config.toml
n_experts = 64
experts_per_token = 4
d_expert = 32
hidden_act = "gelu"
moe_layers = [2, 3, 4, 5, 6, 7, 8]
normalize_top_k = false
balance_loss = 0.00488
init_std_router = 0.0124
vocab_size = 2048
tie_word_embeddings = false
beta2 = 0.95
batch_tokens = 65536
max_steps = 11193
dataset = "wikipedia_en"
Below are experts of layer 3 (counted from 0) of a mixture-of-experts language model. Rows are named router (the router's row for the expert) and show model dimensions 0-159. Each number is 128 + 24 x the weight over its row's rms, rounded and kept within 0 to 255. Numbers have three digits each.
After each expert's rows: a language model's description of what the expert responds to. This comes from a sample of Wikipedia text that the model never trained on.

# expert 10
router:128112152131132138158058147101125132123142151078138107125150122133151128139125138128127119162128125120154108082088110134124145151122133134147116105095124101121114106086121151110136132136133131143089112150103100151160140083097139130169124150128127163126132137127131119135138128096123147143157163045142164129128126148110104137100108129117159185128143120120093108084129108109097140138133121124108125117168153142074143107133166130124120138164087176179087107114139106120125113150120038
Infobox field labels. Field names starting dash-list lines in infoboxes and taxoboxes, before a colon: Class, Country, Born, Species, Personal, Location.

# expert 33
router:100140088147121137115088148138123105148139144153145104095154124151122132168141127112142152113134116114122111095091114132135137133163159134078135141144144122171103124152106140146148125121121121106164123125114142118140124138117156139162123109154150114166132103094147108150123129143139134129134130081146109136122092096152065091141112099123175132125165145137106165094142124131072096136156121108150117114176163144080104107120106131104130048157126094155184128147119116099160140075102156
Word-initial fragments. The first piece of a lowercase word split into parts after the, a or and, such as fa-ctor, ca-bins, dis-order, pro-tagonist.

# expert 5
router:122132131113108099134100123135134122128113045154138147100152113099124126158147095185140147155089112125105162127134153128089124106130139127108100138154140152126132117129125127105096097144137133118215125068126145153136102123136161134172141144164119138112164116157138143136130085096117125131097124144120145127127136108144099114153133093138162153156158121118124130107143145099118097119134075112166155135086119136156104158108139113088138095123128112157104160140182163116149108122087090
Function words in prose. Conjunctions, auxiliaries and prepositions in running prose, such as and, to, was, is, that, which, plus the adverb ending -ly.

# expert 50
router:135109150126133158152065163100121121134136144093139087126140114135133138127129136125122102158119119132155120077085115134147137146128113142146137120102114119106128128085131145114136140120139142151109105128127127149179142100110143123164119152125130157133136129129132144129103126094109146140154144032113167119134125152107105156132116128140132181106152124130093100084126113112099131120121111114106118126182144140090157112145158133125121135154100175179089126114145102122132097163114022
Infobox field labels. Starts of infobox and list field labels after "- " or line breaks, like Clade, Coordinates, Born, Country, Species, Personal.

# expert 55
router:144158154091114107120125140137153124127129143131111157117177137075130130141147105145099179137147134109129103177154168122110138171124101125099097116154104146135168085128147135128139137119168133136121124074147143118177074130113143144125136128135118113119112141149098158115165091115146126142131134139132136139154116199170126122113125131123158132135159108136102082074168182129094118094126112121115101155115118114144117119069139135133130120127119136116119117120168147075125111076095164
Commas and conjunctions. Commas, and, or, but and semicolons joining list items or clauses, as in procurement, and construction; wide and over.

# expert 47
router:158170123085138134093121138103083155132120065109103150143118136141121125152129157106139160123121119105137107147126121129158122107108173119148122114124136159185165119161101103139130148137179093137081127107091139112138141128133133106144154107126120126174160137113126119152080141095142127134072111128149106142106112128193144113133113124114137137110107144145129114113130083079100108109171122152134184145140129108088165176128142144152100127134081148149128133117087127125113098130107171
Romance and accented syllables. Middle syllables and accented vowels in Spanish, Portuguese and other European words and names, such as ó in León, Expansión, vi in Soviet.

# expert 38
router:118118124115168112106105143130133140137100079164136090094190140160158128142133103164142122133092124099175176094081155106127123132108115132151121140117143111119128112125142130123121091134115150104158120094102114143112119177118137111165107161152150121156148103123151161147107113077141129129111144134128150118104139165175084119155129107114154128145103113120138114149136130087137107105136094103148165106092126138147122151151137136097138056111149121154138143152167141090138177138102081
Function verbs and pronouns. Common function words in running prose, such as was, is, be, from, were, it, also, notably "is" in "X is a village".

# expert 43
router:164159153105132116126146064153075077145097169099130167162098156079137123145108136139139082153093122113092136078160119140125143098127153141124101071099162131124146100110129142133086136141140101144117127149126140139133067133135148126163133119144126143123153117106120147121156121124118085131132120137129165097092143174139097133087153159133148142121108165160118131114117124132096107186096144125117064118119105118155123164148145121112133164139136127125112154139154107121131121111113141
Middle word fragments. Short word pieces inside words and names, often after one or two letters: highlights, illustrations, handpicked, Congress, tower.

# expert 0
router:129144094158112131144143144143084115127171139176171156154126112151127128177116123149123105084102141126091137142128114155086145106114121136163093126098131159116114114078150114136101099121114089126179117090115114158111105155127124157123112119118121130167107138125106146122189087140143126144120143138125137127128118130117138152155163101139137131119131110120113104164087073133120159099124114153167097161080142092116129162138124118129170084125145106206127135114162140118120125104091128
Units, connectives, word endings. Unit abbreviations after numbers (m, km, %), clause words like that, which, as, when, and endings such as -ment, -em.

# expert 22
router:117126124131169079132150101104100142120100135086147206153164119135158127173109082121132114110138132140116151120129127151090136093134207146140133096078137129173135099167090137125112155145100118150172116131112123129175123113119146111133127125121148151156124153097127129129131129085139122135113167170143132112110120108107084095141114103128155121138127127137141115170065099131128142116118114155141080115090157088098101117110143126145131116136163127169109138138094107106129117134134124
Sports word pieces. Mid-word pieces, mostly in sports articles: off in playoffs, up in Group, ing, ment, um, as in Cup, Championship, Super League.

# expert 37
router:159171149157129103138102120164034118135136138139111149118161140136152136150148095137135126145114111121121138124141159120136133145122109141140073094110155142135130116112151158127147132111154112126085124128142133151168114125131148155083133100105123147129148148140120123139143067106112116120104122152117158124134105102166142115049086129114130130142119173121158161137065133142148134136115123152084137139118124129109082117200150133129119139128090111115101140130130072130121073136150130
Mid-word agent pieces. Inner or final word pieces such as -ist, -er, -or, -ic, -ell inside longer words: statistics, receptionist, networks, satellites.

# expert 53
router:082123171151132108163115118176073148108148145159115101133163146151129125165116134100129120143200136114131170081123145149059136082139163141113106102144137129125143105125121109143103144128107137128103093115131139147138153095132133094184105128140117151096157122114155116128178141138125163114148089130140128140097105151106121108081079139152152118165140122155104133162152105120106120124062134139123131110125131089131110131146117138150140146128130120097141085109097157098133120153131116
Media and work nouns. Content nouns and stems about creative works and activities, such as record, series, film, season, game, work, design, form.

# expert 60
router:164152151188115095130129103117146150104124156105139121103166105139147113139149076150160144100140127153113078134108100136104126131134163150150073146101125144137151135161119147116125150087167180169161127094127107135135129160144136140148167123095135115141139137116120155136176093178116137124136096129092111128134132172093127144120154115105089112103095154123112133131113114128126103122128116112095103121121113116144147107176148116138131152100089138190099103152109078097133095117107104
Adjective suffixes. Adjective-forming endings al, ic, ian, ical, ish, ary, ive, as in political, commercial, archival, systematically.

# expert 19
router:111128116096165146160088134168142075124114101115126103124165104140117119172121095143128138103163118115133126093136137126115124119110115141166151119155110112172153168182119111156183128122165132133096092096128114146122100140126131141135153114119134124110137136124130131129146148149101124114147132125087143102073110085051131171136140096153138165125090167138125169139119089128102109096118103105097149120118111139134145108114164149117156110145172107116127138116164144175126097129163099
Table cell separators. Pipe separators between cells in tables of stats, results and election figures, plus colons and semicolons in lists, as in Industry: Energy.

# expert 24
router:097092099165119158140130098114124112133145095134119104139156175141144124087136161105135127095087109085143111115146144131158129116126156134151155126141144158125156194122083158133114156105092122122152148097153142105133093125120111126143129135135111140162188137091103137137132067152113188117151146102119125140152129132131080165107084124155111133097143166146111128123122109131118162107085143152151111131151150136128099080135107137138114132145151077144129131122152101109141126109063137
Mid-word consonant syllables. Early syllable pieces inside longer words, such as ro, pro, tr, dis, cl, as in aroma, across, professionally, classical.

# expert 16
router:109154127157135117147096138130134144115157145078138060156204091121183127145117125124112129125122119139124116115095123114079124153108135121136142084089131159124130124120107140103192099116181130143099123122106102158123133098105142139169120113110128141104145132129141170133116100111115133147148118076124160149141116138141149151121123157121124171143169152122121137095112117112156074126138111137152094143153132146073155121114172126130152116153118127165089137114123111154126117172108082
Infobox separators. Colons after infobox field names, plus dashes, spaces and pipes in lists and tables, e.g. Released:, Genus:, Region:.

# expert 57
router:112107122084126143151138121167113173115131121160118172094135134131127114147133132151121159132147126149134120099073153142122122156130158131158131130133146126155113125167113133105133141127114165163139103196119140162152122140120131146104130154110131130093153114113151146126069138170099089133173131154118150131123058113105111113067110177111136130089119169134127123056094143125132099116102105130134103162161127107134101137115093117123121124141159158141107111114070147099121149120135112
Numbers in table cells. Digits and later digit pieces of counts, scores and years in sports or election tables, such as 1,594, 0 - 1, 19-53.

# expert 36
router:138135147140174101120154117091128109137149120131151160161127121127121130145120095128144151132079092112162136115126126160086177088117146153157106134107114107142112132143107112162121129155123106157145129145152126128138121158117153109158130131099127113144119151133108123112068151133138157115097183134123136109127122131162110158092104123146135112139139121110111149150088109116166166113105132161179045133101113112101160073127098137122105131106076141104084119148161153068143131150103126
Latin-like syllables, prefixes. Syllables like us, as, os, op, x and prefixes ex, sub, pro, com, e.g. Because, numerous, experimental, Sox.

# expert 48
router:121093195121082172145130119089124150141099110126134085121126124145112119116126106107122129157202148118094140163105111117144146155157126115161106091134157128130124111144159096151128163106148135146135143113116111097163089180132133121142162122107144149113123126181109113134102118081090138137117123106091104136146131140106129121142133095133106116118176168158127138152119152117118177104112128144109130171134113120124110104119094120086141154128172090136138173107157135072126153129111105
Capital letters, initials. Single capital letters starting lines, words, abbreviations or math variables, such as R in Road, N in coordinates, NEK.

# expert 41
router:123120157139089131121153112096109121105097124140159105075095131140109120125122137134119149134159148139126123141072123139141123150123098141157111114145135160118114106179154105129122144115120154136189106136083137152165125143142106120093135162130139134130123121148086161132121180113120141137145112117074138130113113133075118162165169097096125098115175097127146099099138120141079134110146128114137134140151137146113133083120094111105196117140106134153165153118117154190127171110164147
Capital initial letters. Single capital letters or capital pieces opening a name or acronym, such as L in Line, N in NFL, U in US, Ra in Radar.

# expert 21
router:123123135124129126090174130157059109155162100078132163116130114113143120160125144147130106131169119116111101098148128112124131137114153126110126095161128170119122145149098115142079101119141141149150118144131137136132118116118149083077129119133102143120153144155145112119096134113143132130109081152125084155139115140160102145119069159122135141122112224161135144145128111126082124123130124155134160135106127107097136151120150151154112130153165125147135166106082099119140104060111130
Vowel-ending syllable pieces. Mid-word two-letter syllables such as go, lo, ce, ho, mo, ba, as in for-go-tten, on-go-ing, the-se, Azer-ba-ijan.

# expert 6
router:135126147157140117161081133087106166110151151095134106162113123136120118149111133154145126124138117113153123093080134137100124126131149135159090133109144130094119084084133144120124152125140116138065087095081096154172132090115133119165109132144141161142119133136138128141154139107124160129148157097139163137122122159131073116102131136129150152121158124131118109110124131081117159150107122143143141118170152150088146101149151129121134113136116166180088094111150103135116135125125031
Infobox field labels. Label words in infoboxes and headings, often before a colon, such as Order, Medal record, Identifiers, Species, Born, Total.

# expert 25
router:152154145151116103093158096141096139120142134098137128155126153120123128127149086134099130133152125116101141156110137118117141099102117121176089085136145157124149085121137150121105179131126185122106116120147120146081125095125129156110132126108128118096148134159147187162170115130113156106124137144162109135094111188108146144098168108139120156128131138128196138093121126114137099120070125110188104103101126137155124102151146144144131129145104140117112184110101100087128126101145152
Name endings, demonyms. Endings of surnames and place names like -ton, -son, -man, -land, and words such as American, City, him, student.

# expert 27
router:165142119146113158142138094091125145124086150141114108111146089137149132171118091137120115156076097123127147126147116107118134081137126143110042082145158092137101099119128162147169133140182131140158124081166111165127139135132154104109115137143118157117169117142156139132180128115143115121134136150109098145138152118134113141166125145145121110157126130116147145117115143125129111080148091156124157144143124165158115111114100135128139137148132132089081130114102118119117124072079076
Table pipes and -ly endings. Pipes opening table rows after a line break, === heading marks, and endings like -ly, -y, -ally, plus words like their, However.

# expert 9
router:132132144172104148130147158108117123139111147179136098120133106131127141115111136155118092162137119126130139103108097150112130093173112118141089127124147188139130128111098126112123139160084120142122118124161127128135122101125144140045121128128112126110144136129087117145073146201111166106127162116131104153108102183125141083089147092135126146153129115102148147141152087153112142152100117148192131141106116097139109175108140105102143126113150092129125120136148136182119117161139103
Closing punctuation. Sentence-ending periods, closing parentheses and quotation marks, and closing braces or brackets, usually followed by a line break or new sentence.

# expert 46
router:090119148122108118130131088105079146119151126127125190136159139131118122133122127125104095153145141102085135097147167160069137118134110117129069091087139184177132101150149131134090115120138134126121095178116119141107111139124126095168094144171144140112118138160118106143150180142129163106150159168104116145156114120100175128123149102127170127142122097136138088150085097138128131109099143129126169130088125136140115154155145118158128129130149116154099137090163109130139153131138125
Noun suffixes. Word-final noun suffixes like ation, ment, tion, ence, ity, age, tor, e.g. atten-tion, langu-age, Sen-ator, Lawr-ence.

# expert 13
router:092129098108110110099154169136156164140121159070133108105190126164125125118136123158124178155109128145138138138105126138081140117143139136118104154122143147156115143093139133125152109099176104156155148119104134109091102160143144106100109104134141132155197136085131094138127108083142118130103133093125141136125141145088169141155139072134131183151133134116141130084098152095106133129143086104126090099141114106152123095138133126108161102153126107149136151141129109108156146141096104
Articles and determiners. Articles and possessive determiners beginning a noun phrase, mostly after prepositions: in the final, of a village, and his painting.

# expert 23
router:113176124122140101133128083114150105144161142158151157118160127157081108144124151126142107113116148148114135082113132154168128115144116107151144111120095091099127122143131154130184110102122118164137122083158148144144159130145121102143128138157136163096152112079132102117127108088139182144134132112120121109155121150154122095125128101119085155093126133124178134164145081133152147160114124140113169103089110120103138087144102119087161159113095096130134133124153146119122191093135092
Line breaks and headings. Newlines ending table rows, paragraphs and list items, plus the == and === marks closing section headings, and opening quotation marks.

# expert 58
router:111123159120127129138133128095118109111097127119154110166140157147133123145126119150134157164146145122111126129149139136113124089148214123145144126130166117098136130124083102129156133106192079139117122110197129129154127137117129116176097104119133153141139122177154117119132168167136098125134111146127130139074100102165168099144079130101163112139147141094139140153147120096129157089102131079099131112079123140124158152104132104123126108138132137162139121155086123106108172115137129
T-ending word pieces. Pieces ending in t such as et, t, it, at, ct, pt, e.g. Soci-et-y, redoub-t, or-bit, Ca-st.

# expert 31
router:123130112138116156156134122176128113136138100156124152121126163139110122101145148148126114132113110129117116106098149106079143155146164130140074100124117136180106123144149168107102088120103119118153152080161116125097140163144119142081130157129088116093126156136114164151128064150156135130151059143116103166152063134135177120135104114140109150138175106154134125105110112130118163094082144117127133137094094099150128185143141137127122133126123103109121095135124134127118153133095137
Years and numerals. Year digits and number pieces after 19, in or a comma, as in 2020 census, in 1971, 35,185, mostly in dates and tables.

# expert 1
router:115147119087120097120108087129150084143124144157140192130140137174104122125141148112143121166155146139112160088101156133145136087129144114113139130125105106117125164157124160110123159123103127134110099089158180141122137122128127129109132132156120133127166125142131095118132063096172164123135154112123115119151142161174087105120123124126112132107081105126122135158152097143131132155117117122126144112089103121117091117121080116105150139117126123092153148135177167131124170043103111
Line breaks, openers. Line breaks between paragraphs or list items, plus opening quotes, brackets and dollar signs, as in reads "Never, (Verrill, $G$.

# expert 49
router:172112133146165168133121164192136134129119116131139146079171113143154133114127089160124134108159109089142129124128123083112135121120125134178105092110127095190098152136128118100113138175131153115133109144093157164143132129131106121126116113114118156105133116085160122152140148075145118131137110090125108149112133179119152127116120167119109138176157149125127072174163137135103147169127115093125131142091113120140137141150097159113112118107105125112136133135149141127140172110162074
Past participles, copulas. Past-tense and passive -ed endings and the verbs was, is, were, as in was ordered, commissioned by, worked at, vortex is.

# expert 56
router:140152143154128104102112087089090150113145068103150122100171142134128120150132081143125130135115144107113112107103143130116131104122135119075140122122179139103142143074115119159118139123135165166067135085101102137101150151132110125154129129137129160128163145135133112137163119149104141124142137142187126139091127161185147113108146103142136121120070094133130141151120053131072111069126139141143078120094138121156122122146131138153120121129139136131159118131154117122127155127121110
Common nouns and stems. Mixed nouns and stems, often label words like "name" in "Binomial name", plus Location, film, University, station, and "=" in math.

# expert 12
router:125125173130126098100155170160111157137150140127123151109161110155140144137110089151126094099110116115132129137105168137104128111101134123157102122114146102134105133178092126125113162133121139155163114086096122148126139130111142108146116125121123146135166142145141105127176097122131113125143126078174116168089121148140168135105077159110101149142131125117130117166122128096142117083127131106140143186073127124158100133206126139119121136154163105125149133104081132080132089105158098
Past participles, -k pieces. Verb endings ed, ing, ated completing words (designed, directed, known, used), plus k/ak/ka pieces in Slavic and Japanese names.

# expert 34
router:108120097138105124129148131110079087165151146116128097128162088142119137134109157130122118135091124130146111096153140143152136136111093136182107138167147168186153169167121123151083136116121117128112141135086146129102100127120149146145135129145140124142142137114143118131115083135127140126117143115103138115117100167165111149062094114105117124073116142122117121085083119129078140096136127168126085104131129119082168161142122130135134103106155154090123152162117083123137184149150127
Word-initial syllable pieces. Short early pieces like ur, im, ra, am, mo, tra at or near a word start, e.g. ur-ban, im-itating, G-iv-ing.

# expert 3
router:129140108157151129117101092182124093090146109162114195095095163122135129148115128148117097111104123127104119145145130106149131149131167129174161130137152121134125096104072145132138162108191106127122105128176103121097099135139174104146167100156129117106132100091087142126165081139116114115146164122126136161123127163124096101179103128126116116126130139135136111049130106139146131094121135154117091130120126145156144135126118130166124153127132130116100165088156118125132135120134108
Mid-word consonant fragments. Short word-internal pieces, mostly n, d, y, ni, ir, often after er/or, as in In-n-ovations, the-n, Win-d, cere-mon-y.

# expert 40
router:128135106162113118163087107113114113136119154135113134159134077139122143155107147130135103095152148132169147091115088150082146126117164139146153129138134147193129117157098137111104072157157077133117120186131146092164123171130109117118109128122132145127127129133124136127115161121123112123113166093109130099176105158175124117172131133125137100154106141122133119118089154153125114137107118101175124108124115144111153099122139123133135123115105121122132123152151141083161081070056127
Word-initial prefixes. Prefix pieces starting a word after a space, such as re, con, pro, ex, de, post, as in post-doctoral, Re-cordings.

# expert 51
router:141130152173111140106134158149093113100108143133129146088155107120143124118144115115131120126108126140118103125140117131122116121145209121171108113107147137122137101134133116124093107126160153116174116126126123129134111140140127098142148125114151132091144143124138107124168066211128181132162129146104107123108128212127097168134119111154121148104112104135153105104123082114107149103143117141145164123105125096107096105146173124128159134138184098130114158141132095121121143104085094
Suffixes and apostrophes. Curly apostrophes in possessives and contractions, plus word-ending suffixes like -ive, -ence, -ure, -ance, -ity, as in def-ense, Advent-ure-s.

# expert 42
router:134094113164137139128149079133086134118156161143134108122129114089128135121119097155102127123081125121106136132144141109116125156156171136179101113163112134098135136077111160150106122152116131127098120120138174154116101128106155107144149134149131113135131109134153106116140133103131161118154127114150123108137118112112094159141093096141171163146093095167127127169139149110102164129150108167172107111073139125120067166074102126120129081148089139146121140136153124152131183090112141
Pronouns and e-pieces. Pronouns he, she, it and short e-containing pieces like e, ne, re, wa, pe, inside words such as There, Treasurer, Andrew.

# expert 52
router:133119118128113148120130082161096090121159146157122130121143143123129127104124163109140119120130125097099122088148130138117147110138166143169082112104113143105148158090176156132131123116122092096082118102170115155100102134130124090146142126129105149150143125136136161123156151161112123127122141115122120164136098126046142154135123149122130161084115106135138129144155108126076103149043145097081143140184141145169113165103144133124131164122147145112103157138160107123143103148125133
In/il inner pieces. Mid-word vowel-consonant pieces like in, il, ne, ci, ni, often scientific terms: prote-in, mycotox-in, lear-ner.

# expert 62
router:138167104136144130123146122224119144091128161112131124111126136085149128140112128129130100128074136143119150090109108143113139076124135141172075142165138119103097138161133138128130155125085207122091135145137147160151108082139138139159087118118139129103141123098105124162127114103116129121125139155165137148131120153138123093113127145142149122112088139108154130119087082125096105092155114113121109117140153116148130072187119137127143148143109130128125113127162122077139150126130128
Directions and word endings. Compass words like north, south and endings in southern or southeast, plus pieces like th, est, land, ley, e.g. inter-est, Stan-ley.

# expert 18
router:161158128136139106120098111090136062145116157124109083133158137168103127117108104132136140117145148145113120112126106112092120114113127130132148121102155097162143155099122125080091109115134125135065126115112090118128107124126139147116136136118155121126118121111123134158125112159187147122135124133164150121139130119148116183166076137125143137158183138141101147117111137112145109146099090128105058123099118115160106093121132120161137117145125146127123158136190174141168156173151079
Common prepositions. Prepositions after nouns or verbs in prose and titles, mostly of, in, for, by, with, as, e.g. Member for, King of.

# expert 30
router:094123153070101077122154129094117132129152189127142161112161150120124141134123115132128111133089123136116123133125136117158137161120100118123133178091150085092091160147079121125145124148105144136178115072130116127135114112133142080106123121120132124130142141140125138114191090149135130129178173130162138132089101139095132121063073137113147114129147120132126106162104123128152104105144130123106169156122144112172115160169137133117144132180136098112114157108109119121139119140142103
Final word pieces, -ing. Closing pieces of words, especially ing, plus l, k, el, hi, as in weightlifting, Warhol, Suffolk, shields.

# expert 20
router:138146142165125109146090123139067129120114129157147113134116130111128132087154127103145150184124127098121136125140178133159130107136112132157092115127185124139116128176152129127162127107167082111122133174127124131136099133138111113098122113137137178122149137134119128145137087068123124116138122121125121149074101118156115112081060126146150146168157119102135161110131065144092128090065124122134108111126144167148157157148160111134129153126108121087106135128154118113104124156120140
Latinate verb stems. Verb stems and endings after prefixes pro, re, de, ex, usually before -ed or -ing, e.g. pro-duc-e, expe-ct-ed, In-spect-or, creat-ed.

# expert 45
router:148180159170126120096105157068156091138139141142124117135142123161142123120133115148144126146124137161094117095103128126076120129127129128100139151144141092120139146181095128075100120108153123103103138089138099132164120108126155129158133172152148146112139134151131128154102125099118120116124121154121148141124124122090126126135081124138118134170182126115133151078105131080135119120114086112116100145143112151135120109153138111108112088136100129096092166137151162164162115135195070
Prepositions after verbs. Prepositions like of, to, for, by, from, with, often right after a past participle or noun, as in member of, slashed from.

# expert 59
router:166144115098124094106136088146104143121136128106133140091137147129144125126120093116134129106158140139145116115081099179115131155134126133140117143123140083107196102119103115108178127116156116128181127156085134130084096101120144134082126123146102110081165125114130108118103113152149167122153167092086137120130125135154193155093150180140112132125119145106104143166098091142174122130144108104089106138146124134120120126090108162115134121159145096153109143145147130138103157165136120
Space tokens. Standalone space tokens, mostly empty or indented cells in numeric tables of votes and percentages, and stray spaces between words in prose.

# expert 32
router:135130146159131165150153114112117114137127155125099162154100154106119133192115114107140134103182122150137116122144093112136122108148138132145089073064126135189132121172140139124087156151115094133170100122160137133085087106117138118122122116129128125148136131137141168129122148121146118158085147123139144110129115115087140103123163137119119154088135081113146120139137139121090114121085135082172101112112156136154131139118122149133146116117117141168106145129193076070132137152126144
Name and word middles. Mid-word pieces like in, on, en, u, man, min inside names and common words, e.g. Benja-min, ad-min-istration, T-u-fts, Gard-en.

# expert 39
router:094155113144108124112100127200163123133146133089142085117172100107150130177122121115109130129115118108144115145139138109069122123120172119133128119110093154122156155173067126106200114125169136132103118120144109117139129129120117142178121131124130132130125117165114132126123088129098111129171099109150129143146096118149103125118168137116113164147165182116140192138118087133178128131140127150099101155103116138098124098121166118142144131131132129120112138127128143151138152136086077
Separators and list dashes. Hyphens starting infobox list items, pipes between table cells, colons, slashes and en dashes in ranges, ISBNs and stats.

# expert 11
router:143148138099186118085151083109096093163128181102114138123103115139140134135107122178114127140203101099155121120135121117139133124125136139129117143117074175159087152111103139115129131116103149154100125077113110134105135133122158112114131142132129117130110107159135118143113138148138160139124101154088147145113134139151178212163107114138102136118140143127118132130087144129126092078146110151133097116123149110139154156117136148118116110141112094112140188148151107106130178107116143
Name-final vowel syllables. Word pieces ending in a, such as ia, la, ra, an, inside proper names, often in tables: Virginia, Oklahoma, Duncan, Kamala.

# expert 63
router:094110156125153133118180076122125167145115144134135134116124179125121113153109127142136120144120115111105143142156136106161143115139133131101150108152095190134135128126127122135102108130153052119147132121132142186133095136130171124079142120134118133087133119131101126128122102177120105127129110132095119136163128167116105138112108195143159129079114133154111167147119111106108119104113141133152148143083119104131057130104122130143117147127185146114096149149072121110127132097153097
First-person and word-start pieces. The pronoun I and you/we inside quoted speech, backslashes in math markup, and odd word-start pieces like e-vacuate, t-ackle.

# expert 54
router:113205117134120128132153103110130130144154159142131151124168112122105126148139152108138121121102129143127127105122129130166118125138152124143079092141120075116124097137152146156174138129138114173124121087177142131106161121145141084132102150162135188112151122092147120127146137091166148131139127119121091130179148097119148121156151142108086111100119128127181117158125095147141126120119100143123150117117112170126121097123085120076167149129098113106093124149113146093110151087108073
Line breaks and markup. Line breaks, table pipes, heading markers (==, ===) and table separator rows in lists, tables and section headers.

# expert 61
router:070152142139125133145114075128131105112132155142149122118170105139145122112148138139144200155144125115132145129123104155108130103140145139104096116125147153087102108179113169124114166130146142088083116127135097128111109131129140155147116067134125121106136111120110126130089112148119138150113191150107095131103104144164119131106093140130117180145121135110101099132118098158090138114137120150142151120095134136127121164141050156139147102161118087137159140158116144062123110137131120
Odd symbols, boundaries. Line breaks, periods, commas and pipes at odd boundaries, plus LaTeX closing braces, stray byte pieces and accented letters like ü.

# expert 14
router:161127076150098107125061127117087113134095117075110150166112117098103118119123159098141093129173139121133141098118108122099117148103143136120125172139097164180128107199107154117117109150155105118089120132127144113148149173128119114144130123135134138148144132110110115138120182131122110117112144144172114145126105105123187166155119115133121130120101180136130148130160125129139091153144121113144146131150115137134146092119157135110148134094082152160139133107152151137138111176074147
Word-initial syllable pieces. First pieces of split words and names after "the", "of" or commas, like re, de, con, Re, Di, Ro, as in Ciudad Re-al, San Di-ego.

# expert 28
router:142095119151117146123112138145125135145063128148121113071130108145135146100127146138118111182143124151106154089093126094111136110135133111112117153127170136137128142090138150116135152169121097122101101092189123123136157106124155162092103139116108110127130128149117134131092121158131165125132144121105101160088134224110082109070145111116123142121105099110127147138141091157133094163139126131172110157141090125082103138095151121127151142133134123128139164127170151136149128118133103
Sentence punctuation. Full stops ending sentences, opening parentheses before years or places, commas, quotes and line breaks, e.g. Population (2006).

# expert 29
router:125132158060156108122158108094130095106127104084148146113155114119113117195132123158122131111121140131132098136109113142119129102131172142121124174077139116130144195153064097145091158141122142155163125101129127128121125159135156127126109104127135141129104115159141117137115166169141109122180127149135116130096117139129128142120156111124134125177112086140155101190147145102142105116127148090163113129112109103117072108118098128135134134132077155154108125133124140076124133140116106
East Asian name endings. Final syllables of romanized Chinese, Japanese and Korean names, such as ing, ung, ong, ai, as in Ying, Chung, Jing, plus other -ing endings.

# expert 44
router:115139083139133171136142111107131115125149133109095145176133109122130128107106158106145107129175126124165161091155107155121144088122222131146129116110153149173129125130128127132112131147130101126103124148153135128151098117132095127056146124146098133143118131124134137125148134132144092133104143157153085113098136136113061167125175170112132125149103120143153103145108130097123081121135133134108083113125134147136086129129143134149132131128088152166088158143124124070145145082107126
Second syllables of words. Second pieces of words and names after an initial letter or syllable, e.g. T-en-nessee, T-en days, B-ill-board, con-ven-or, Re-con-naissance.

# expert 17
router:119136120088151163172069132151141082115114084097123091138167102140121121171125103143127146105167117115132127088130137116108127138104116146174154113163098126168148139158118133153196141118176129137100092114140116143122110136125136129121152109117134130101131133123137138116133158143104123117143114127073150094075116105061128182129159097152130165127092156134110152109131112132100115103133098113097148134132116145144147104130151155113160111156154112112115140133168141153126097138170096
Table cell separators. The pipe between cells in tables of scores, votes, dates and locations, plus colons, semicolons and dashes in lists and infoboxes.

# expert 7
router:122143144145134150110139114127119133108131160065119171117118140116131108144114116132123081142146141104130143101127146128118118109100189126096109131085165143102108079151148129140079105130187142133176108154101110117151101145124141060145101150148145141116131155134130109129158142172161185122136146150129136139122136148096128130140141128127152112137117084156152086111081134123074181092144123159118149119099108121128128186122151124134130110140164117161094114132111139109125158119169114
Word-final noun suffixes. Closing pieces of words, mostly noun or adjective suffixes like -ate, -ence, -age, -ity, plus whole words such as time, age, world.

# expert 15
router:122135073134125141156089129157139143125104170177146182094095139164102110096153151150134167112133141139133125087111154127101123157125113133135077110094106134093117201165120162109151107129157081119139127171168083152100148147130134141087111160123112139097126127112128149128121090176141121130119108145100144128127119129142143082141110093119147141144148147128158093125125142115096111141120109109119126148157112114163159155118105118151093129135111151122117095123115141121130137184085154
Leading numbers in tables. The first digits of numbers, especially year starts like 19 or 20, in table cells after a pipe and in dates.

# expert 35
router:132143091128133168132185158152116149138167134148125128083131135112144132188126131115129150133050148145116153122139114133142145087139132133109109142143150121116104152098151126116155112129168106110089130139151134183099128094135127161099101097099113118126117155133107109126154106096113154129142121126148138148137102137125107098099128157148152128088128173120128178116120090110070120123127129118131096145111158098152113147138110140148127118139144077171110121136169096116120106045142104
Word-initial consonant pieces. Opening consonant fragments of a word split into pieces, such as th, f, m, w, h, as in though, things, thus, saw.

# expert 2
router:114143119146137140158112138130087124145130108092154149139134085124119122149127168112148136093164139105133142114130139104132138104134167141139147130122108082129137100191167120121115099132133123137118117127110109125133123106142114061107101122169127131148156159150168132128146089093135174135125099136125128140100110139097145143072075119106164155139179116111126171079095145145110140104105125167122105115130156132114122141128142115135117131132125153139126166139157075070124117096050155
Latinate word-internal syllables. Middle syllables of Latinate words right after prefixes like ex, de, re, con, as in ex-pi-red, De-par-tment, diplo-ma-tic.

# expert 4
router:153172159188110075114153106160099109105134133087142119115117152103133107080115104160119115184101130119116134087089135134102129124131210136135096106145136079107136119192121126138135109138142170174126123118137125126090117157139131108161107118142153131145116110106151107130140150095124119117131133146156125142087130170158084124061126123173122101115147156152128112135138134099143131112146122132164128105123135104130126119134145139152131123128127114208128136117146101137127115105138128
Word-final e/st endings. Word-final pieces like re, le, st, se, te, ke, ight ending a word after its stem, e.g. promo-te, lo-st, He-ight, Du-ke.